config.toml
n_experts = 24
routed_scale = 1.0
lr_router = 0.00107
qk_norm = false
init = "normal"
beta2 = 0.99
lr_head = 0.0111
final_lr_fraction = 0.0
doc_mask = true
Below are experts of layer 9 (counted from 0) of a mixture-of-experts language model. Rows are named router (the router's row for the expert), up (a neuron's input weights, with its number) and show model dimensions 0-223. Each number is 128 + 32 x the weight over its row's rms, rounded and kept within 0 to 255. Numbers have three digits each.
Before each expert's rows: a language model's description of what the expert responds to. This comes from a sample of Wikipedia text that the model never trained on.

# expert 12
Word-initial letter fragments. First letter or cluster of a lowercase or capitalized word split into pieces, e.g. acc(identally), n(aval), l(akes), Rec(reation), inc(ident).
router:118122085135139072142157138165088086089123136173087122165109101101084135162038089155122180152158082138088108105168155114153150139165163158111186120119088152168116136111099114135118122114119109158177077143096116123123132113173088191136152097154101144105158129118170167198091112123154080170144150152186190152166110127125106140168117164191102105108117173173111178101126116133128110093153152127135124154134136095161127030150110168144118141069178178101140104107106146110160150140119110121109091171114119119118116128163087144093059102105136119206090123098095073143156122098068135124113165069042113132200113192115080139146099124140090096060173095139118135138174097149157167117126
up0:113088113111117129120166123121111125114126070151114157122128188118076130190160099222149108137117123126111092150140123129153129187159141162161149153161158113126135140143142137073091085154110138166180076161153083151053157164132134072108165146056145131154159117157169133153151129106133134097079135030146065162175133105141110170067070106128134115128153116098100123104102163079135120152175164162149090179158122116162133113164127113173158096131150124124171080126160175142156094072140151142130116139141153141209028093116110134102142118134196076138132097126134081091108115128167136135115136181113100137149112092147076153161148188153103089051112116087119082134088084146137115188153
up1:024152142136181128177104118174093113099054133114140085139136060142113098127143046197101097104132100138105173066216127144144116138088155116143099100128123162111127171127153125131086093114130091151107101137100109130177154092092098163121195100084171115172134088072104167077130101110175156128162124084124149192140105129045098108127149098124122121113158155109138120088216175151144170111164082181120098096163085121127180167102160127139148109086101109152085133097134138088154127104173143141154134141184138137108156126071069104092113150088142121111147121086135108150139118099131134153136124172127147100110190196127136159105142149198138136117172124178148111148149108110140137174104
up2:151065124126121156116146116104101143120124094116096105130167104123082140152154190050095128141127096202108123078113067207069117137173103131151143159124100133122082174114140146139129106127144110094128099140084127065128135162149119090182168144158075112112157129083178144121149140083137085128109131136147130157152098119152196079064140117128156157124096203063089129225110158083165131108167173139093147115169068114192195138141139125157150189106232094150169116108126126118138152100134136101144131130131115125105164135144107119115154099170116102102089063091155103153097140147136115121064194153180152145161118108142091094117070176118085158154132127134167125113132079116108162120141
up3:137137135160111153139136173183091125134134158166132123033082133153133110153132117184057118139169133118082095127106170165070116113121088150181136107162144126121179176147163148125134140109174131031128172203109221139126105097183093165124141151087093105079153129136139158098111141147067146116132136127175105141144104073173142160147100103123121107145138125141093083148119123083108085103108115102140176181116083137131086120162115144106116121122114089113120131101136145177070102096088143136144060127107102218178178121086127116155178137121112129121131114071072135110057148115221144143136105144108130135165054104134092091083132071174144114126127118099164128118146161179133127166127
up4:123132142104138126091147181146128055189108138156142135139139122158147058106121109111165088096132142068160150070076157177090164140122112125143074170109120110102129148154127155149113199092135136151179124104213043109135127045068108138135115115122144147175082105215160181216113137117159100171106187127091119106085129130111049126150098118120105166096118175156100162149152129116156138140096183129087152084123173151143162109066147165115097140172139148130111195139091138104123135139140127155080081123153158125137145120082101122140089180122141141113118140125142147118079225072156118111111146160115090107153115104115117139125144099135201104097137165107083108127129151123147126075140
up5:121083122137132089096135091157139135103085141132142149195155163099112132080155067142141114137152170118128147051138094137067145153145135145147072088160118148137137155148096108092123148164172090141142088144125152140104160095129105088118126100159090133201133134134122141154156178159161110152111099196076165166158141110143143107061154151145141167097119138184122133102127104092093102157180104128109098157150115114148155097166089094070135114128172168065127120102061154123184136089113176097164126123139142186177104131045104107133198166100133109149190078141060086090107117017093100148180114108146170106118128135093110173137053142135128156099093153103087165166157107114131106154152
up6:136156161111159138116102153107131107130047130143038138177110114161210185112134064137102150119122127104123127119132122139107188110096107099153191162113172161153084097183161060177087132122095112177135131142068124125139172164148128084086082144159126126113139137114145092107170162145156100134030162195089132129069171141098134168138096149171129053105138166143145097100085183123154141103147098152097152139164131150137159126129114106144153170148205163134121076115118164135184138138140164125117121123120155086106072140119092113073131141104105090122097170145123176078118060108082171136149117120088119073120109141138188120117117091185149114077079142127118123135174077141162118164142
up7:116066143085126131116116129148152149135156142123132086137118088133078161238112117200140115139144105106128102078182113091142123131062158135063102128103122128147149152071121129052138117178222116086158118138122139129137088096152097154136186112111089148151152138147073138110164105156105090194122177169145143122106207095160168155110133109196146116111099135103140172116154171127104050145166155128131130111132075179165165121101132126137174089119107059089169119096101078112128124123127120161144112162109114123082089176074122139070131149057149126149140087178166139135139179154117100164127121132174151161143114141044122121054085139158113085127189123106111113105146124150132135131124
up8:108151109094125087093169127192108162089141076156076097110136150193137143098126059153147109136160146136127112076131053145124144175142100112113104117181105069129129087133117138089119153158140136129171116151161139092110101164143158081090078129106134161101124107108108131176142117107197136130132127121141130137125204094121084193107122135063156137115149088120076076138156119063152123109128147098171125163104142141224097122124129118157124123067162113171119043148194134137136069097066199126107119127098189072183061125128121080139135121082124126147151130081144129135129129168115106106164169168094155066158091086103114164119097129154072150116082128148096167119113116107096167186137
up9:158088093126169087109160145168078125176111074117039152148120136162226141149159139149099121122119154137151128143189079109097133102135130120160129183152136120115143095102094150123130160110189131094155075122160156124167063141149069127152123108135104189110135092151175114150202181175069117136137120123100124156145207104149128125093154127081093151153155087168119117091142129137138151106149101134148135144123176122153186097111140170152122121110147119128127111104078120102138124148155072160165117151091107065174103166118135116091156073151127141187081157101109139148159105142085144121162166122094121069113051145182148095105109137099152091071117167096101142160133214074121115160046
up10:163102159122154088129135084168042097107181128149104107113141129126054092089098212170149113098144125159125175127104117127129230092114120138180121137156089118145153091070149124117136096170108091124111102133095123121111094111132159186129166164140108156144142139103144155106149134094150127145113145154166167181149195132082100133169107154134116136131103141112101068158182135092125117109147108155122195122128128179183127113109140113101160107116155113128098131170155171150128154157118213112156117181150143107104164180134117100171137103183120110107100124102143150164149099121061091131137053059098066178209147127069137188103083082131116132115098154167098074151125113110174177099149
up11:153106186120135156090188120114099123150157090120130132096143076119145087163140148089095063125137114093121096124144108112104123134061195189087100137105116206124200188164088140144106118093116129143146175199120080147138165172101182197115097141130160137090118152123086121114132116088193113182147072146172144151105102083110154044113103118129122126115141151120165141156128160154120118149119073098140106165151162107153155147088124129167140149158070117143115149158188129088109112059137058176142106078153101074106139106156056092130086134109080113122121179171141167159106046125118122096130142150095175193131156167161069145131138132144122082132144121123129106126168130170162137142102
up12:129093142110100185084187113114136107138105109132145095135024085185110116123180105128129093131098187124126148106143142193112108154073152156066128138172176157111187164110114119102160168077081079182176132083052114149156160076138139130092127149114159121090090125130117141136147163133198111138148133142123138165075116085164155093116116095131142096132090177146095166138125156120173111125072172135114203065112137117133107135113130127135130135166108175115109197089125084083147156161190105202097099117146108176087119142145124078146113092161117154118124100144146154179106119067094161114103144131127200115159135119111106094178076134172175136136110153160165164115155116120174080086121
up13:160118179158161152076182198127118058125081156141151110039135062128173101145144163121091094174145127181115141089156108172145119171082158086092083119203110132115068114111129132129106109136129112187122134087140076121182129133140072160124127142162170108157137108059115171147072132107162113105126106102133111067113165162120161017085134092135139135103116127145143139117191125137119186111192130089112078115102113165141141078084143164160164130144127120131164164162076142122103105161146130107180166142179102132183141144151048111064119172147118109102153118084120072152146110138096157163095136102130111146133141101119117130068172170134156113140108127139134118113132104147136164148068
up14:133101128131170101094131168132172090110146109127139136147101183109115097116198099147138122183092160159161160178111182150122152152084147114158095177129099182119202093136114088162118144152106147143137035166160125074115116083108149135129156165146115091181146169090104149189138143116065135132175161098105124104070191091116112088121092108104073109135151121069148139126191103123085121157195142140121076154119128149201113127075068121115145090131117159139134105110083067037102175135175129163067101151154120155107079144125100102059184153145177092105170119129120070126144153161156098139130134130140121088159092106188150157117111140109127143095114139165117113156161083114161132107152
up15:131158164128083133072159135181103131148112162087104100092103132065122133055150146063095092122070080163189119183165101146156151086138108166112176151191184105134112126150125111161146087183105169147121089147076172101111125171203130138108167130114134131187141166130126133129124097090117157142070168153107149121083196123083157147152080167112125127128114179140132051128174137112175108092149106178161103144139106194165190101143083120085178092097201082134143101096096140130147128145092124143099127115119116109181136143131110115125161131169130080151070162113165138143156128159140157169183100096103085113158124172181124113139138128076105109120110185116114167124125137113057166150143
up16:097109159165143145061175134087111134132134116146088096159109084128049115118102135087088153132117136118082144149102099129084149152121120184097110084181096096122149169149139151101129171063187093165196169099135139134091098093062058082150114099128105090113119120108149077114094122159146093133163163130165174099121086150106148149155121112129149105075111120143157094114129102097119139086110174085160102120161154182155145135111157160197165116105147138150150148131103156137158164165085099159152080145129144100096178115148128127108085104147090091086093116180127146137114138083154124138140112177146103068178142091062158158147117094167130201106137127186208092186079117175196107113180
up17:096041119112098134145157150078116107124148073089129130124098100151155130209071113102108138189112125126181104139149097146106139149145169156045132143139090165104115160098189171119119099168151081160117136177119158152135072168135084130114150119141109139129114134110187172093101110139226133151112141105139090127099101078156113095102150145185157163115108142161036127095100083110148121145125152153160096160181109083129120103181122089134198113113082126125097161117118036119140122085067079131140084106122179084127168157124131107114105085123122105070121110129140123133133090166069081114186154123137119134162115149153137101139159173118173190131136113144100070117144123127180197142129
up18:113149048168149099101148113126119112108059117124126163163119115110041120125108082174187165155148136143094128109121108149139166155136107137177158058180130097117156141150176122117124138076198105131178070109168122150107129052152131078179187129067094086159143130143165134107100168176141129163081162117157135125100112107136105158078099169165168079103085061102146108119161121093148099113166126134167112150177058122184143102147106107139173098112149111113133110097107148098089105108078123089133051153127189139176124175158122127158142121105152101116175119080092109088107131135165056130169133133175108118147144115091115192145126160163093133127143136149129056131100164144133164180151
up19:077137095145091073183125154149118150147102090153145212149131119123136102160126136175087180171163199085139093087145129156147162149085130104115182119182144118097133119165101126126128078183078115134101115201118169139141107100163127125066094150138121155135125171084145178133129133113137127130128176117114081143085155124108146148141184100136121066125123101180103141095101160131098129182110149134205115136119171149103085131152104115160142094127123141119087115174084155179168096089075155138111138132109184143110082198093145087119058138109162098101151172076114134105113095179126159168097121096090119074174130129050169159179130178156182095090140121151105086050163153154141132150127
up20:085078124105151161127105140173050098140067127178143148082153138187119106188108114150137114132207167140148161065132138133139087211100127086179102127141121142110116124110160060139126138154119117138132110154080173177130095130158103134099114159122167167097126164102150164129200165086123138157112136124080114128183155113077150147105196046140122117119188126115110121088078183093095131073108091106100108193130138144133162118102099198177084118128167134148159115085059124154149159115087160128115096127070124138093125136126126097126155115138089160134110162140165150101128136092117124111093136130128196150197096136114117242144116106111117166135124154131177158103111157106082119098112
up21:075105087117145137111135138175092094110137153131149135092094150119098141133163086166099137137112137146154089105122130212129163187067117157118127129157144153154177196176161118081122080097105142102191132179113161163067236150135141139081124126126141135112149100160125111141123066107094162139156096135115078138119180111197152094118149138137145107167109125136123140161070144078120135141187120161110183176142133089120106097104169044151125142150170155101152115087138134075154055129149169214125122095127086102083070193140089116147142118135113111112207110128082108111114112108164133164101149141085105156124106089155108093150135139150114091076089107094089087110127152162181152118171
up22:117155104094146146135120140132172136083142093118152076162097103140074144140102151182150169188129155113119115130136091100106105156102144179056144084126096119121163098132120127156125088148096170113147097111087073125154132137148074142074086139136131118108103134142122143114144078132184148138119116075138173146124132077118162181102147062210158115142170077116081118147161138120095105083159155105131105140143133122137191185064180134075170164121084115078088177133180135103119122169153129138177075133198155160074159157167087100071095076084192151134104118149149190129104072150097180135112118082125157131146110135101132104169161148196176082116169137120097098103116165074176145127124
up23:140103111137114099128141152152063087134086101103057115086119149159192036129171154153080123204120094181164099146146107119085152159135110130126103112182120124130159153095158151156068145051136128060136121160141119153155145145122119138110183153123139126173121119156093095119126117091148127133118119120145166145169191090168161130088114110098203130136097159129099069181144115153131061139106185107120181156120101102159129103147172091155138115162086138142156050064160117163092102118087146198151111135142121104150149138140136115150105106116123073113200067078133098221119121139118119079116150125062078153128145062149106135136110148095122146128113150116124114043155097142146112129115
up24:099165163157080155101189139169062119129156053155175118109093064192124047129137146156108044175155148163088130098152114179131114151083159138119110141150134129121124139098137149155122123150092107143134102171126122132114139130159009164094063230145091145084111153155138163155147135128137128148107130151136144093091182087119149199093146075162131121100100133111133164133102110122129114106140150079112245157106124136147144126125142132163170097124141128154158137106100145143143078102125143173129131125151069159168166186157089082104070157158118123145122080110179138156108110155130108120134112115094083165091110110124065119108077159118110127110119146133136097120158110198172110115112
up25:108198107153183070127096116154124088144123175112151175129143140102155195110141060096126138117088100138166115103128130191126121186124120106085117147153127097130097099106191143143086073089206110084123123074145116147102094091161123080113140133104132127185131107125227161175148161211152116133088128119092161142115112194104191124182121209092175104075175122152111118076111144126100139120122163131116141160173147185134161124153096123119132044133127103175135125115138130151109086152103127128132092186121159119137167157098162113116150155083142115121147126114094151048105131154124196121089135131221112132122089106118148079095140113125140131105115142198127129127121152095072109135113
up26:114088116140097174116130193132112117150116194141104210128126064120109051161117123059103179201125141152129119121122097142136132167139069097122105075181138078107158133116137102140131138156140086088129083134136137136134127093139098084123106085151148102144135154152190164148095165109094145141098080121099151122130104066110152114118073118140213127118112145150136102101187123107162157097190091121174162174135129203187074123111151145035181115131117149146133051068135180124115130178104163136100152138109111095108181124101106126110157165140080130112148162186123039113165106158146102177144118110081107142108095135093129128154113144134151168122118125121160093098117186123123155179146
up27:188139120128098098100125122098107149109176070156102079092106111106172106159114115177101114155058136141058143110185152105084115129169149126148130172133146102142114200065075209135084105117199133114154132127150154136113095197195167134170121131118101188166166104140115179172130121100122133154109110175159134150140154075156185169122171122154126148106107123083140166152170121158087087045131084144114191112114101154153173148100114073118083149146145111114128101125134135126104106156141118142121064167113131152136102155146082134049087072147096123193168150137133128175105093145114129086086177110108098163140155129121085132078116185156112113093121151142140134107127085109188134189135
up28:109147135151110116170110179172094132178133155149131113100147137148102156127125165152074146174115165125159118117112119156144161094120119079099068134131092170156158115078141081180153138120176103039128091130128091128109096049162170135112100132143112179086146164128159179132183131178135103119156149173170128154168179160113127132154180139127079191103142154154066107156113165124096159126081147132156107154132140177113126140095114133051089069118113063202068151130140164126105118113104134061194120122153110123153179162126138107056103121110096012129104144116148151130134109092157159122140064061118090118085099103107130158112145094126103158150103162101113128131132190094102116131107
up29:148146146129091113178123132110101124146081146099146128102162095151122144197124095182107136139178097069175090136144122103136132091152103075142138128114119174096164108094129051131125145105153110142076085125102153152091151117172139099121163095151204129082132096173130143152130124136089103147076147152139082092113182093125142144098166126134114103110145170071080116123142134177079072077128152139108076142192094119131158118193098118060087066130105115141140072137110049167141141122145133212163156155127162159145164088149076118143130168068094128142143103088180176057136146160167143135120124154119145100070122152155168170106139126177111098162199157099139126159117190142158103143182
up30:119135116123150083106205117136128099179132177098145040090066165115107097138162143120096134111169140138139162086138130164125196117075088206160135144080149142126170115148131101118151134096110134142152050143103195108097073137130085129179192139104172132129148138140174149156110109122094116153116150063146094104160092146102143128102088135167082189145116089105193116106123156095137157117136205144157111124143110119179204027118109106161175185090175127143126088106108166069128133138133080109094093142117083161149095091167129114103175137140172098158139150119151125108113118119093102177119135153126149132186099090143116150167127092140100144141112178115174145123093158175114152093081
up31:103119168152129103126143108192091125099114101100159106135194085117138087139090055116099137233097103135090120051194080095162120106109078135050128127109091116136167114090146154076086140163170115072186092091062165168198192105114135158163135149100102129097163130114104185150128106141134113130110190147111179158137115142149093143134153121086136159144070113124073137135115121117153091158145121125125133091145157173153125134090108098175119140121123132114156101066077170111108158150104098112147095167136137155090180136087120120117111100044147165149129116134091189151086167121121143120069100091189111147122101096158111139123147086210160119147147117145114109145153174147149130110086
up32:085132138119102082121145077132117186166102112120136111104185117100170152081125073124150151099111076137123133114114140172110159149100146122169173163109129123129118137153191155093154099142161135116207123155172111150079072146155096151085169123133112143163159059155136138186094156131143102151098133157108173171128100134125114120165155128158096067066150110136120114110117142082091119027173067162104152147155122089156157073163092067101101095087155140127125114159114120115127112142095171115122102133100161078158136165078060110148157200130125056188145122103141111128100078076083101165122181152213151107139067099114132201133134118097124119085179123151120139116152070149121131135153
up33:098124091156100093105135129156081115183122099130087161148131123131150165177111081134112189136169075192155114150143098146152114150105097108129163170138174123123128126169159127135108102117134115131164108136160083102093144135155143096099194079126061134177111061192158167129178092143169117089093165067151153171125087124100104115164118081134169083122153127164115052166086142121193155156153139156105106156165075137164174127107069064183181070154133172126140128119153133172143069084122118075152104130170125135127140164044093110137168125106146115117127201116111129097106112185121080110100140149171151130110105185110070101175156096108111157126151156089151080139106148093143125177146
up34:164099154207172154095144111143085136111113106094170165097197068125084104124100121112125129084099149130163084031129122155129134127112188142091131144168106079126207128177141127149105129101121129124141091125193161092112108131086140144154120062133142133140160126115148118192062160157142117205109146102078124120134132123135099124139148094130112136096113140111133172140131117119132121052179082118132108152150097133090101143111126166105125152115190108170128150106114170107162065147097128122113168088176184096178150116140089139134132228141133090113093124104151111187120166139160059163080155167080142124132159112102102112158105132125127196089128120073129073120140136179156133182208
up35:099151101149180074080194117081134158206139124140147124087112136098184138114083126088101121127126085099130102113095142150104145148121095155155119119148121138136182131130109123150072122099148108116176064202133100162102147135178096190199168099131095184085143095122197128143162098127107122151153121073135083140163151108146149050099091140139055132105144170099152139161153122123126157085132131104129064179121121125188104089065060157104149057148131094125146121096191163142076165136095134182162152160140107106135121134086096128079147123145164086140114160125097121103127113135167127158135140154157166142153035138080170117120123113136092147168138148068137139156116173108198162104123
up36:189128132119089154113141175083110157101130133131146130153123092174117131134143180143115119132086189131184207083178100135049114156157100170108072065141161185113216135076181079129150086162131094114135166168136124127095201080128129172171113103142139115100165125052165146126113112095149103134116141133171053132112104117119132113054163139123121123093128166099124136159182116174130127131212129110162129154145127133134146126138090099109180143102119156131109168168158139053096124152138142081127149133168145108120101178152136108085091131119094151116101100185135098147157097106064100128140096100120137140098163170112135108123120200102141160121111086167153193098161091189144072152129
up37:055156149132190121130177107142143141160170131110100054114127102145133130106099138184092101092123128185082136131179078092116145121114164188175155116129132104109149130113203167160129073153168131120099182161179150122140114108114106168110151166151067135082130134168134172148104150179126090159131128144104184094143108130137119156093148068103141124128139136098104095104158164138120083131101124104067119128150188118151163077104118103077066094105107108192129134125140114140088124134110128157150110175140149208081135141161035110195113168148095146156090169132110161119131059116091185062204167165172078153166149115136139122105158081111189120109168127119135159129137125137107165132102
up38:125149151193175115129168116090149101116081095174085169107091110110116141113159116138123158160127143170121151158172054126116045192155117097114176156147153180089108080181121090163090153085134148144118121169080125108147138123163078111091183134102148067109134128085101151083151111126132096167105141097095140165117095115114121091136118160150156118092188095128147063131135167073104138154153154093105098105191149106146114127153102114147158114145137123179132064126131116162111138167158146134164157092124129154114095120086154129129143114097108155148117154068109172025104165149121104093071112138128128193182107140055059064169128093151129201166145159138155146166162135140149082102180
up39:123077121158112155036162105173098175112150077201064125182171118082103166196092140174103142144125156156070133145147086118110132148128119153136071137098129124161068144152127154120136105134162152165149144225121130146131128096145114123140141156079127089160124064168149090176042135102131180105178093086186098111146089108121152084093147084141167173131130161158135206151108114114140081099182168131112130133117159114158081081145144097183138150090122075121086078119113120133105102111100107122150108127133103124160085120130149118132118066156148071165128139130079084163154154127143126102132165139131116171131124126171132140076175078085150123133086117188149140126107081138152189152098
up40:125172126179113118065117129160114126137096140144192168157078066051089120127103104078105096113127128113128107107122164135097083125156111181116146149117093144122201159135179157137128142030158068136166120090139109102159129092137120109133121137127105096159104108159141087108128111213149120122143120067089098158133087144159198070139138122169130141076099103157164118152114136146098086080160141077135114102112152088179119081145111084134068117142166143137146088091094155106144184121125100149134081075153122130196078076097119140128156134099125105177203132142082133122146147110167199139163160102162089127121085092136058110138152134131159148142125150197153076182151085148171143109148
up41:127100176075110082103162150073098161172097170072129077149106168138177089127200081133135157107111152165167124134201070116107129109151149150085136125146073150120096162193175139063110181155067142159135128127143096115133157123141122100120136137072131116093137132090112134115168070168194116156106162184127146103086192118106143092157097141122136125073128126176101128160135146090108086096149166140094182142130103157160151110110133126190177170118179101122135128119160121191126161153115127198107080153150126126167111109079130093130139098100172082154069103090143180119080152052095105037119112152141158146126095113100132149139078108135137151135158156100099161154091130128122191117120
up42:114121152123126154131156161100087038102107120165122110137098046133173192137118113138137195172082097174178128085125135119067081122087093092064115104127121140095130110119127106118133180102174117159120118165173193147164151142125101115121097138158083102142127143065098120106090132131151102131128183141101132184095192086068095141136099122128124151148086133179087157103188118139077128115136091121127113101091178139094138158147099026048170081114106159196128158087158145102085119102084110140138134105125130119131125155124116134147149114158099156139136076080114141207111109105191136105113105109092144161185135119136163090131158117126176158159121141134121152176130144178155152094047
up43:194134119109173194123154140111117128143153138187091144117151125136090118123087190138104143102154192148122096142087144141157128111185140201060093127140164175126093129075146139137173136183120153153179095107166093097074130086121120149144098117109185096112136098145150127093200182172091147095089107069124087115172124105110103136091123089075140193118079116101143134102075117112121086112189175156101132131150219059139084127136131097094141064100143136110179131159162168195133164152168116139153173127123115086177137077117138130132148112147090115157123160150116097156178141097072109157123072085138085076157120112110167123150137170128146173109098128147138137110127177132122176083114
up44:168115078133155134104129160093157155117083034147141089112083116180118117140114132181144100093107126155132100097134142127087184183104092108095099105119231122137132159106074152143148149135137119108154104185151143060131079190127176175131096114142172116186208150153128114136152089158142155109070160092161084169183120138121142105037094111171087157141060111074153200102123142116123130134149188135118178096093147101102130102083085136128126090129143164108090139065126080112119108122112053135092136142095159111112094173138151142104115159069158160131120117143101085071098092079158092125129141117167151112147133099099165111134105176156161132087137149144107083140093117136162119116127
up45:142129115095122138093115089149104075094088099175129143156084100121143089151144124091119102176170175143139127117096095174131091112118144102098137135117140164081149125168146123063141182160158167195133107118131135098173095128116113107106144189153164114084157138130124158111180152156117135134129151130092122183104149083135121148142169100126054103066090077065088131158187144126112093173195118162151116200209081127109075091112153086143112176182155111164158128148071113120144150183120108207084160142111130147157129104107114087153057132146222142162117065133101109131132103130115092101109140101097134098121091139158126197140081156143147150135158139124146151120198068159147172127152
up46:153076167123160118107126157167092106158139096113141120106088106117088089101091160092126097144125107156090126055144158167116149113106120128126146185089113114132115189129119176164172124116130143174205197120104144087086183063089130120091156145117116136097123165096072185160137125123199104163124085135088127135141148063082201146151119145144154062120107150061152121141141162135150138087133110131108147176138130129143153177088129160087156141114196132118139112137087220083132136160134165101117126140166085103131155152144056104160124110086134152153098102121081124194124124110081080106132154087105077086178072126141142177108114098166119165148129162129122113132184114041137154154174
up47:116077159124081139115201161162095109097146154117130174130166131065082113138152169128130107129081175163179137129128127158143106084081098126100047133076152155112147157099114171175101153109113192170109150091200176116157105087118139116100102161174132140125121124119117153157118124135161112115120126100071058112048220191058090158062110131156168162108101158164095091132124139125138066098120174120137168118111147119122137147156128148132132161180097154124211140124094154122141122163147158170064176157127093159081112096126150138117090111126170146123144174157081132116113126158122163062085138101072172116114111135144177145159170157082105132164106145131116124163186125141110142120081
up48:106100095116055094115125120101134084102095121148098162121126157160150070192086118143129140211204123139106113111173128132093148105169086125139143136160119100128113163100116105130142096134181132131167052130090145174150103124114159158147077166109125168130230108130153112156145133194132088161091120131126181156171130128168139108154098073135089122082047159146119134169170146136140137093169152125085136115101158113144168076130103091120130141091214125148100151057111088097096071176147105101162130168158136165166101114160094143130151115158158178166182105061083104075139171125141147134100162103179104078171088133107099101137109150115132088110132152108124145102208121115120172136127
up49:116114137141097107136155084140104153162134146169118085158077111129099074158080115123120161129140113159143133148165077132153062131130137146124070093123164159109134175102153134142110120142164075077160088125141158144123078149194096138113164147099131168162123066157106150114115111085127115168104174099137166123125110074087155168079138016144136158142115160152121123135138136153132097110132140112087130100094141113165204141155112116144091161160194126128129122059093172133135122060103131113172122122136052162153108110114114143120087064111070142164144120084146155194119124141125078101140176125140124178133116187162077095124115179096082189175119164148151210154181182085154148146063
up50:096150151188102100108136115110140128105113088125113163073137117133119158129128142177181153155138117147118150119116094148087138125128095105151109055189053121124131141124156135073124116069140190120221131132154085120111072121162095144130128137123090121084138109111165148166110155179107083164000134128139134217173148132126102066134124185171124066112143106102143110175140139127088115131164126147076116088155122171134142095141094092111145095158166104153150134114135076137109099141086140121117142136116191113112118093167059127125146158084114123170092190119035080169134107077098091102140134154101140112132091132124100112116140131177082145107064179113079136157171143132148152180142
up51:129162127123115101118150142196102111093126084159112101161221132104124095144077124149186168151161104142134136145160138162116126131119142120138152127156038156136054154158178159165186105055172111139176083170088131078143111096117101211100108157125089153115145139125143133167145135151122128093161171102110136143123142096135148099157156163084091131115062125133120106135189103115115128066156104159154108193155154187152109101099094068149108143118155125160129099150167094105104118100186106119104096149158150084058098152167063103108142138090123158159118163100090109103126119095089084098136136139159164121153119113111110192121115077116072110135072172161100106205070073133159119170123
up52:161136144169080127124160145099122155153112086127104090159087116130160144149126150120096100188135128118156108121129169210123084130097118175120158118186175067112140105156129137122119173127088124123119094206145187143114056139170153177116149118099117104149192042092169110092078118123095117138130087035118134145125097100116113100094120097163120115096108142104128096095165133129168138039146095158148123145119072138169173072121065137120154124132155192160175100074138124091140131162142091119229088103128138158129090150194138100097163131166114127134115147168171136115138109113109079183118137120130168126134175127091087107159108108120091089180115099112128085097109158110193118167174
up53:129200183102170105136144154174124124108177058137117125152206107114162164159125170128132102120100111146157143119159097143129136156116143094065113132142089188126145110119064125111158108142107102168127142131116084115165104133119104134122083161147124059140183185147079119083167078135181115115109099155111111153124134055099217125119197131119134119130138072136082142173135130156091082115208155116161122131184110194098125121102091130121107137122120124105150126105144118128134179077106111160167109077148146140137141108138118125081101131079199145157089137162123126195137103141079074084240087096104097101122102150130064129098091141076155157130147148122126117172168075126122174134146
up54:129126160101152108140137123118119128130113173165110112122097158126156126123122109156115130164131122067178067092186132151154148086131106156096192134135082170096064151082103185138161104143110154139185148138089094134108127150152111179133146163104109140068091109098144041152142110174236128089122141107121154141129088118127109114179130126124195144180117080119093128154047169102082087132142095202144170150136153121127122128091089082146175152125126137118116092133159084119158143132111124189151137136209182108091104114116091094090199136119128145151168126119096097115113093169069162137099137108192138117172102085137115123124164109162089064116089132149144134164095111147184167134213
up55:158055182116117132063192155128117122149147134151110104172087077132142148102109095153126173174139091119128121084145120128143149112123107146081137108194073161141096168172123133104110164063174126178178065123124147190108157102200133145149138124102151134108090128166167128173110108106090118151165135150115118109101171118121147136077128144159149135132078138166118200136080125130118141171068168120110097118111156075148159084107147143198130195151124088099183109073093122106125093116125097124178105107099114146137064116085090096084117104079146087153162144159093113086162131101138133112139169123147118091150118126133144075176103088167126145142159117078138123083116167225185153109048
up56:090138179096122138183138098125108075141129126117100122117103141196202078140078132087114145174143150131130146108158105060117116147145185100152174100123130129066173255178152103096160198141097147154196114071135150177121110117081064117119171128101128094119129138159082136183111082141067105130160157097126129127144142093167118153092153060124125112127118106171124125144091127116125108143124129133130094109130108186153083127123123054128127163128087113119148139137123140115109129118137103129183113189146144095128145144149134111122159094124079098151157078066084139168101162100127152099164082134130193085142076102115135100133091179109164091098166130121166150078157145082111182181140
up57:096137142139172143143157092112084135135169120123187184065097115068104096119145104127158104136212165146157156097131159153159106191164154135125110090102152146088109076114211179108147085046076123114132110152150173123183174107159140159106131143147167132136120102150111128142112145174094129119183130099134085147126174120147119128090148067117130144140138132101173072162080101069102093135150099105111162093157173094128115138156110120122115146093136111154142054147120139068110156180156134123155090174156091126106092128144077124108096136175134170140147087112144116117117162110115086117121089098077121177124141176129108146091186217069076139128124153154098096128147141022126136099065
up58:113127121115124093121128119126133078120046098112138169103118159129122121167113142147127142166133100134105028151143148180155125154142159156163173108152118122139120215135145134162123110073116176105235133141071093150084121170098096187103196130106112202054143137197139127156130096118113125096136112060133116146123073159170188114143154102111098149152109129112140082114067162127122131090115132132105140174149194100151158135167143114165128152146176143096107108139118087169137102087145114119089079125115158127057069195184106135135126101114157095113185151090117103031124105149114143145120161145158112134125070085126158162149149119133145097078125133159109101125137135096189172157118
up59:144132123099197181082141139126172152099074089129073156071111103111126185154165136120145167137179126149089066099135130134197090156135137145131122121165125124107177063180127122145144165102100187072175097115106210109127083123130101127072130127155107117156142106143115050122134117091098120155112112090119143177072077156139154157119122049110153154144091110091138119124134140142145135091123115163155072097146128134129118137156139115120158146110150138117119121060151084092142126158166125138185134194112095086123166144073091155105160161148183115086131123124101127168105114133108188167105149153077100061137081089099200078084075165177104101157116115115117127164148184097197164156135
up60:171113151081113141057159143120174101188138162141204122140175185128101153134127106088114084159081110105124110164108108126105199153155136191089124130150133126119164196127137142118161156115135106132170130142127109168109146120159099168137196158134117096036130088117156096090147140157143117100094108162095141128094152105182165062114084190116112062123120185149111104147135106109122109107154160122089158141147079151158117158164116109186068119122134078068104093108097215157119180131111139115126139102136139126109174110116040098122125098159130063148158166118082148113108125095180096146121125181103102141100154107142105153105114119133100128158142166127183147052100213137081151133148
up61:179141032177163151110096088126173126163154114176149124113146131135063167121139140169137094127116133185090123132126155128151176075167120167170100170120129125121118122105142166079119148138138111160095102123121124144150081144138133135126073152105176096160118109165143120154119123099053110104097175174167096111113198138145104096149131100186104093135115109061161144146159139116121072127163149124087153099172071171168114095139167155119159111094126100138122168205128102122136110170095185088136102151140166091087082125068089100130082151121143130173142092141176154116084126139116066221151148217102152120101172134088116214136143148162127138177153101107152154098118101105141081156163
up62:166091113085143126105117190114137146090116100148162066136135124110123140087097115147120089093076107158137149140125118179077176133150138168107159133105053173106104141118102180072114146086196176135110125127136113112105183092184138111144131146119152141100168104078128125195118080107150103169119110128123136158107129111123140133157161162145073216047146152167170160185123122127143075122120163108112193088170142121158093119062126161093148116080163136141158077097140156113089105185162199187163072203137134071097167113168124118076124093108160063160114061159118141182129136135100093149136153140124109100132120127115132169189116111153187150116146140122181126093110109111139156109119